From a checkpoint of a small mixture-of-experts model trained on Wikipedia.
Size: 11 layers, width 320, vocabulary 32768.
Experts: 224 GELU neurons an expert, 3 picks a token, a softmax router, a shared expert of 448 neurons.
Training: 1102M tokens, 8408 steps.
Below are experts of layer 8 (counted from 0) of a mixture-of-experts language model. Rows are named router (the router's row for the expert), up (a neuron's input weights, with its number), down (a neuron's output weights, with its number) and show model dimensions 256-319. Each number is 128 + 32 x the weight over its row's rms, rounded and kept within 0 to 255. Numbers have three digits each.
After each expert's rows: a language model's description of what the expert responds to. This comes from a sample of Wikipedia text that the model never trained on.

# expert 41
router:163115126077119138071160146123157115147164147108118130102101097132158131112104168114097183123062142153165175101177092086120138137161145194157171085164099166164091154137148091124145084108104105
up0:111121154131107154083094098112116068159188073148155122097077101135107129096125110081162126102131126100121162154141123159123116141120155154153102093095161101062103126113205123122132139110110115
down0:074085128128091140115143090110124146146148107114092152125128158129116170171091094172157137167135099152074114162129079168081151137151137113126152182135109153102199079188086147093145141122123158
up1:163159143110155091168130124109115090107130091135158133107105133146128126156089177158133163069100059143133111161149157113101138159106091100079146089092107161103156153114168113155111159119073119
down1:090124135174091095151128166103092143127104048178195168148104093159116129104128130143145093081131135151141125072137129172120151133158194101108139156099091129148139129081100158186115178126115131
up2:115098097123072071156111059106097118143189153110120100157114098162163128142140125205101108134116174161167082107147138118092134107160160076104157133132155142128166097181150138119164117117067146
down2:105140210183168172075095171119113130092063085091133169079142092112177094126093165111128160123068103099172122156132105134165157131129104133163148081144131123083124179105135094163129175158113133
It responds to: First digit of years after dates or dashes (January 2|016, 1869–1873), plus pipes, dashes and slashes in sports career tables.

# expert 55
router:164079126132114162091084166106102150117166174137099077095098076152177121153137153046132146119139091170089171079063104166161089170138125164097129124113091137198141078096174166146103053097136159
up0:103127150131148167155113158129187091122087124136116097117088140064114169124128136116114160153161107191167150065118144108172110077139152131100055128096115137141101116187163123137136194079108144
down0:124109085130129156127107169104105133126116127124159108095086107110179102153151170168152150074157099175062111187101143133099121131113196156126147122141079144111167142158150187148189129088182123
up1:138169161163085125148054114113124131149155147176114126157107108143178140122108139079129137151124123161115133084121104124106096171162106092086127061103140131162119168083155168126149097088136156
down1:173144149085133109120185129188127133179123133126153078162102150159187101134092160110101151111233108078098131126176139129175066135169103159125121085142093099145125152121133116157086122091125096
up2:105133137101149177142097147134135127165161155085106118108092085154129056162094147135110085172126106065156123136130109160105136153146095107145090145149115136088121122082100123081173158106164047
down2:162149131140113130198123072171117076144083121090107153123154156087069136127148154126042122096149162080179119183148194120139163101141181101128110139181142149082146096147113068109154176122071120
It responds to: Occupation and nationality words in short biographies and lists of people, such as politician, footballer, American, cartoonist, (born, served as.

# expert 50
router:102122107208078102110091077073187141139119048101185111113107121103060152116168098126140131157107108105129096179110085112156129145157082142150094128161097107104116165169087093141124085088169113
up0:101119122141140051182132123138090129123100141065180126121146115109160088097116092138063109108174095161096156044115097157141165138100178127152153138116116114089153162141073117118111117132142115
down0:112159122120130071104109132103084112159137159118163132129123070100098153088166112145145144170103122110145148101149167057159074173160201155160140119209096101088141090132109151081205133182123115
up1:093197140108183112129099128116144124157188145113053097110153148099116144167087139113115163116124157110114063135139148094127100159099125129123117101102109165066147114121155157128152101118137113
down1:177054147146126123152139121118128139160127161155100190097143102144205089130106171066110138109133143104118114077116083145111137093142110127084072110124164106180072196057104163152114164169095132
up2:200107133152162128171121104151088131168151119085188141168178114166074133139076149164114080130174089147083100179143175112081051153126141085093152148199173089145080133125170138100111086114184143
down2:118152122097157195146133098122173145080136143149174101112126041078111139117141130170125152105148162182081163140117123122117144180141227136106128068136126112199119144131213177161164085137124077
It responds to: Line breaks ending table header rows and digits or separators in sports and census statistics tables, such as 0, 65, and "| Pld | W".

# expert 35
router:127063189106150157053158147151128082131128132100139139108078100137126069100160116095142197151087141134146100148123082203130168149089107166099184161110104100139135175154174129143134109141145185
up0:088086149121134155084083108063082155142131127092085127103162067153170088135149123150146087122124064137106106126075152175042125054132161134100159161132159145134124167120165109164170112036122127
down0:131138162152115093168171160145145163132110117109142140129107174108137130116130129134110112126101162120134156096204117120147148182121110119112138084090123165067101100094096197147135149145083152
up1:140126091167144115162059111096110166170171127119169202119151145103137139165084095110080127129088115093123186125211160117136187145117105160159133149171134094136152083071117098062142084180098127
down1:123134097110121086138117059149135104112196146208134059198092095141132122106061124135174097135182139185105147111148112148135118054166130134133142149164115126104151102120097082095147131145148087
up2:151117136151129062160084151139163079164134108110111147133131136156127082100102177161110079164140087117136096149119142116133143129140114169086112101104114110093159127078116124117143147092105135
down2:090105123178163169117105148084146195128164077087130120134137109127110098139153139069088090117118145136078130110141129132112151092098127126196124160169130093222084146148088122109098139157139099
It responds to: Periods closing a sentence, often fused with the final word piece (night., women., ing., ions.), plus closing quotes and parentheses.

# expert 38
router:185090125082144120142148134155100158142156065116188107100171123103142106142115124120175143145111128138137182091218118049056092134132153117145083153113124122167130089040168133146164139142077175
up0:112171107113112103114115101059163149127116117137139141130137132119160104100096141142168140138149041139157169074113128155156133136134121171076166157138186149111147156042137143146151118143119127
down0:128112120103112144128109134163153152099134177091166140122155110075097130136129126131178118077147118147141122139107123099152145124168057059153105091166179120116131083107156092211100170087114107
up1:156171102108193088163149118121153182120172176134124072055130145092086197120210128028112082126155136126139084112149133086105102169110118146115175152153163161095147172105182166127136137121135107
down1:124109158107166114094176158098107123181108142177079133150147175142120182083103102106144148141181087131125151089104094150156112082103184147147109166147122108108191090165165129189139108154133118
up2:085156127100083116123147156083175093135138110194063169099167131197130142156138128120115099098107082166139106145112105070138109103075154120132135150079130074145112167232154126149128156118171071
down2:153094147125113139169066114124115212097158127112154142136110115094090124090074153121082168154064133181095154102143054137117129099145117078144111134149143120207110113151138151049121149173133137
It responds to: Vowel-led syllables right after a capital initial in proper names and words, mostly after M or N, such as N-ure-mberg, M-ale, M-id-fielders.

# expert 26
router:178141084145093125159126121111113088100155186141079104198151128129143092112148142135104128121094210131084157107110106134089145173120159081112143120084143109048117150076147172090150104130168160
up0:139143135135093189122116117142166127186135100166108133171092158086178101114162132130150138127119058193125085154170163163121134118114128108112111114128188151147050178183121144157095105118070145
down0:100110178178177154153163135181075108090139170131106139121096156158121164150119118126179070170112175151122145118122144100113121093115111142152070080151174127146120159155113143123098126132160101
up1:178102148080133125080195104082097074101098134158117062083111125156135146123097147126115139146101122143102141107134119180121096173158141188093162174129136162135130112107139153114109158114149126
down1:110158156133120113118147098074206079135145166112191089127129181082107070099106067109114107110183128120133133126173173167142142124148122148141089125099152122099152111128129161154160125152102127
up2:082112119151135151105099100144085106119150137176170032116129073125080182101094106142187127131162142144137150078124160155147070157120118086093112093150081122150126149108181131101119136129072125
down2:140133113156065105131037113083091102138141164132131072112120065136105083079129104127131165084113165126082138139167143135147068096080070152089155102101131129155101130179112177122087108137153080
It responds to: First names and opening pieces of personal or character names and titles, such as John, Steve, Dr., Princess, Colonel, often in lists or plot text.

# expert 52
router:222154115125167088139139174152140059089146155090099163163119138123180137132190149128076130170139145160144108111085153154103170170080133123157070076140118167069169089099088156129131147106136125
up0:102135138091118087163145146210116083115166110098144164182175094083147091137123100164136114197100092122176161080152172113128104171118059160101215143147128135117101099118170160086128105172171118
down0:072117142159132109101110124129131127178166106152076067092117158103113214113138151107106104086123050105140150157105134141133142194131133146135098165137160122125114121120160103135120093126099127
up1:109077133090117130149172113095179097123131074109121086147151143122163147161132147108133109172091148146091148059168096209125093149170061222145131152125130117100172152142138148112189127155142083
down1:101104180102132112113111128112065084094109162106115109077158102138116097060148081071186128109114089150145184127155135196152158162100139085135172131108102073134155109116185130143093182141084093
up2:130101144156162142136125116129111156188110110141094140135135142134205088123101098075178099175105119137131086113119169140062156132170106133112151156165135093118112147133114106107135094142094111
down2:122134098126119080113098050095122184126109130108127123095137066124115127116122122162154164147107114070149131156112120114107192117142137150131155106137142115106116169114126127077132084153143161
It responds to: Prepositions and conjunctions like after, at, by, from, as, until, often clause-initial, as in won the title after defeating.

# expert 10
router:138105115069106170167149170168073113079160166137130130128104146148112105097142095086095185127130152156084079097189155140165121133123122111078146120088149175154131143144191134126102208094104115
up0:170117158099124136122111152123105143113095197076163107110144127158097115131134136077137161080098139091143084127172120120064145076146123105098179104193095145080151138108083145157111092137126124
down0:105087084112176192155138150114119069156141079143154133158169118111143113077112136102174134163132123149125066096150124141114134079127137135160054097105139113136145167154116217120153156170116087
up1:105125145160110115148123126081088140087149104132117161133144134106140126073187107131196135099153115141144105137138138076136144211129139135136140120153115113143130076078083110160123145135151137
down1:156060126145113098136144146120139153079100170151125132166057115124072135110122136153099118123130161145129103169141118127064094093120090138156211114158115122102151113052103124038072137120124101
up2:188112154141075125151161138117111116107083122107119147148133131113104126144144152162094076166134155115104156141111192117132104098161074094147137084122132159140163175037124135134086118189087095
down2:130130159154168171241137119090110145140081125121121146085093087160167119144137091142062121141116105095092181137143145119125118090101140094152154118104185115217100198149147133145147097178090134
It responds to: Latin suffixes of species and family names (ensis, idae, um) and taxobox fields like Kingdom, Species, Authority, plus closing parentheses and periods after years.

# expert 61
router:112109125144157088144135196076153133107111152133112162126111138149178170097092136107117097148126178124108075070160094144092118157084198175108157129136086143154134131063102168157163158114103095
up0:201133123134135117132054144181101071141135109107126095166192133110120120087166160165090069156149142180127212064178085129054091114113156118154148146148116096155153107153191136114132093156127131
down0:108113133086126184124076138077098115156160179112130131179118161121103136113099163201100152173181119123204101106121118122166188157158128089150070163148133136167096129136093121175135122144122111
up1:149131105162068124146105097131173075101186095155154124145113137156110136119162176122101119158045095211121138166127133144107155103116170124142091165108191127107168126143116128154150091132153146
down1:045085191104182150210119179105176105118107138121173134159141193151101109154131093132175126121101163124115157110130102165141152096152099140136164111119115173154098190119152116085123149165138115
up2:085107217079074157146108107123116101163188083087085161090138092115102113166159118172096097119139148138073127108129138102096128111150202143154095133083161225151160127184100122093106126085081168
down2:147093164063108131148144084106149123180158130155049129110089120081164128174184110137097135116127182133173105205148097156140153133161110173149116132155164169129126144131132131105094114141116162
It responds to: First digit of years after month names or parentheses, as in 1958, 2002, plus word-final commas like County, and season,.

# expert 36
router:154125105188152125228127202167101127150082147093132115179171117098180150108167130128076144139133151106147140129130151184101156106176129132128116158086178126043101155073179173089139117138106142
up0:154164160086113125080072142140172114211128084088080160131076125131123100114079147117098112114118165058171136148134149222084108127108109110117132125125107100162084176076150130116139164133153159
down0:155083118145158095148146138150115139138174157191128087145103071125087087142129150147150133113121123202127126088194127219116125148080162138084130101129200118124124153118154141194113114162123127
up1:102104145170162164110085137153113137162144101087055129163119158097108159151109201153061120170182171086135083103123111149102024044157162163135091056121139188139147175135111088154116157158125167
down1:149160140112094143170176067077070116109101145115130142091072150149104181213093109135124120145103191144111141143166136100149120101113149131107106101170127115187101083112115177138129107177164123
up2:153101084104151088123128111142141093171172179138178170132130126155131134188111057122118089133127119143200161175061216071156096146127168148096111095177154123097152191131098171118148155173102165
down2:172116160131149139179178100183108126150092100101143151141134075106144122139134096142148135105146110126132119120167111128150064117095111083175133147152123111084053103099116255171125149200069151
It responds to: Parts of place, saint and title names, such as New, Earl, Chester, St David, St Michael, Cl-air, beginning placenames.

# expert 23
router:156083122102103107053139087093098112139117141094147159100143113094140153108113109098145135150149081061121131129153112137144088125145141125148132147071140162127122111159163085055141173175092079
up0:094123150185194109153090121123159105087149137115179110133097146145109240217131156111156136110160129059108127145149144114097136194151072170205174116138112136085142114132139089117125144114161168
down0:123147124175131112169096144141128117114162135155172110173149130175133161149184143062106128155137146121089186131171155098152146156215149143163107061163109141126206163092079107091128103167095160
up1:126089095137110161169096109116179125103174084134161170166109173118118128122070159149179141105127120124065129112151134128095179130187087096099132138134125156100171100097165133197109131122123125
down1:168153091073140158143045129095147122218123168137092098144123110123162116103104178103122138112163116066168111180179146126120143130144127066137128126102105125147033115155159138122124082151114130
up2:164131132101086157211125095077089100153107091094146179171113204121097085148147135174108157160106117085108086144112121152106079079141147118171114127168116143162178172100110120111113149126111164
down2:168115151149109165176105095092122131144088145077172090115119175130142141173133136155171183095133114126128130103146146153140105040124166127124114097186113143158179152142115118101111176115087135
It responds to: Common nouns for public domains and institutions after the or a modifier, such as pandemic, war, education, football, television, parliament.

# expert 24
router:113164128112122125142142163117170051129100164133100114130186108046153138096118121149134138125119113151179115172125103105094115151054130117132103075131119138109207054089138120145096098167073142
up0:170128134192136107117117130163064112097144129100082178119065110063213153146103209140116149116131161076174100106148199168083112131120055129165149129143133144108138063087099147161158150113077155
down0:073141133138133145101134086110168103113150140180180176131183182146112134135137064117179077111110177142089142112090068097156137053180134121164069159148151118119124099158134128143141124159114154
up1:173133096105131182217110104107060104144158130116162130093156130133094143125152139116087091203146152112126102114161095149099096098137156124113126106085103172187108123109087192086073141137140144
down1:105076162153128161140101199058143126141096158174170118141176154189127187134093141161152154147116055114092144129131128125139143156143071180168169175035169148070119117165180153103143157141146163
up2:166148154127093132120131157137151176114131164102095143116150099096128067079152142147159106149105164087114161143135100131062132169155110104105129139095110138014181129158146122149083142108150079
down2:141011136164161146136120149153094071153146102159130117153105161136082150133108139118132141158189094054175090083119079117114127194142120182145104104119104198079128171155174159143102167137122109
It responds to: Mid-sentence prepositions and conjunctions in running prose, such as to, of, in, for, with a, and, focus on.

# expert 32
router:129098184094153154075171105115128137153124111140129133136158145073168169166139089131095129056139110084120163124118120129133083128089119115151152095071147113133148110144154135123150131144111164
up0:090092138121140125099131198139160140115107147159125067116141165112067102153110124081146118071058124127152147113167171095119125113115115192083100152110154120121162115091127067040122169158128069
down0:156156105142113109140080121151115077160058155167082132119138150204082140093168196113150146093238133107145148109096088128147096091108150121110145114123108106115151136170125083165120113157133084
up1:147119124139186136087114142071163096172144061107162131079130117118116095170170148119110118120089179169107079116152135141106091174116215145181128132156138106122120105131188184143142131095090144
down1:059096146111127157178173106150111113072077128083128135147118124108078166168155122181162149160109128158100118133153144118126125120105152130109104153141085107150162150084127152105147086134133078
up2:115084196069079075167099166065121136107139101149095132144127140091142189132108158121183158138121164115051139147123146143169052139109166113135130105131103138102096105116138177167096169168121088
down2:127077078182139098107129198131079100132103119132131087210194123147126167128102092112169108110138137104079111106153163078121086140105127109126100131107149086120120111149139118118100173149100115
It responds to: Descriptive adjectives and past participles modifying nouns, especially directions and size words like right, north, southern, high, stepped, known.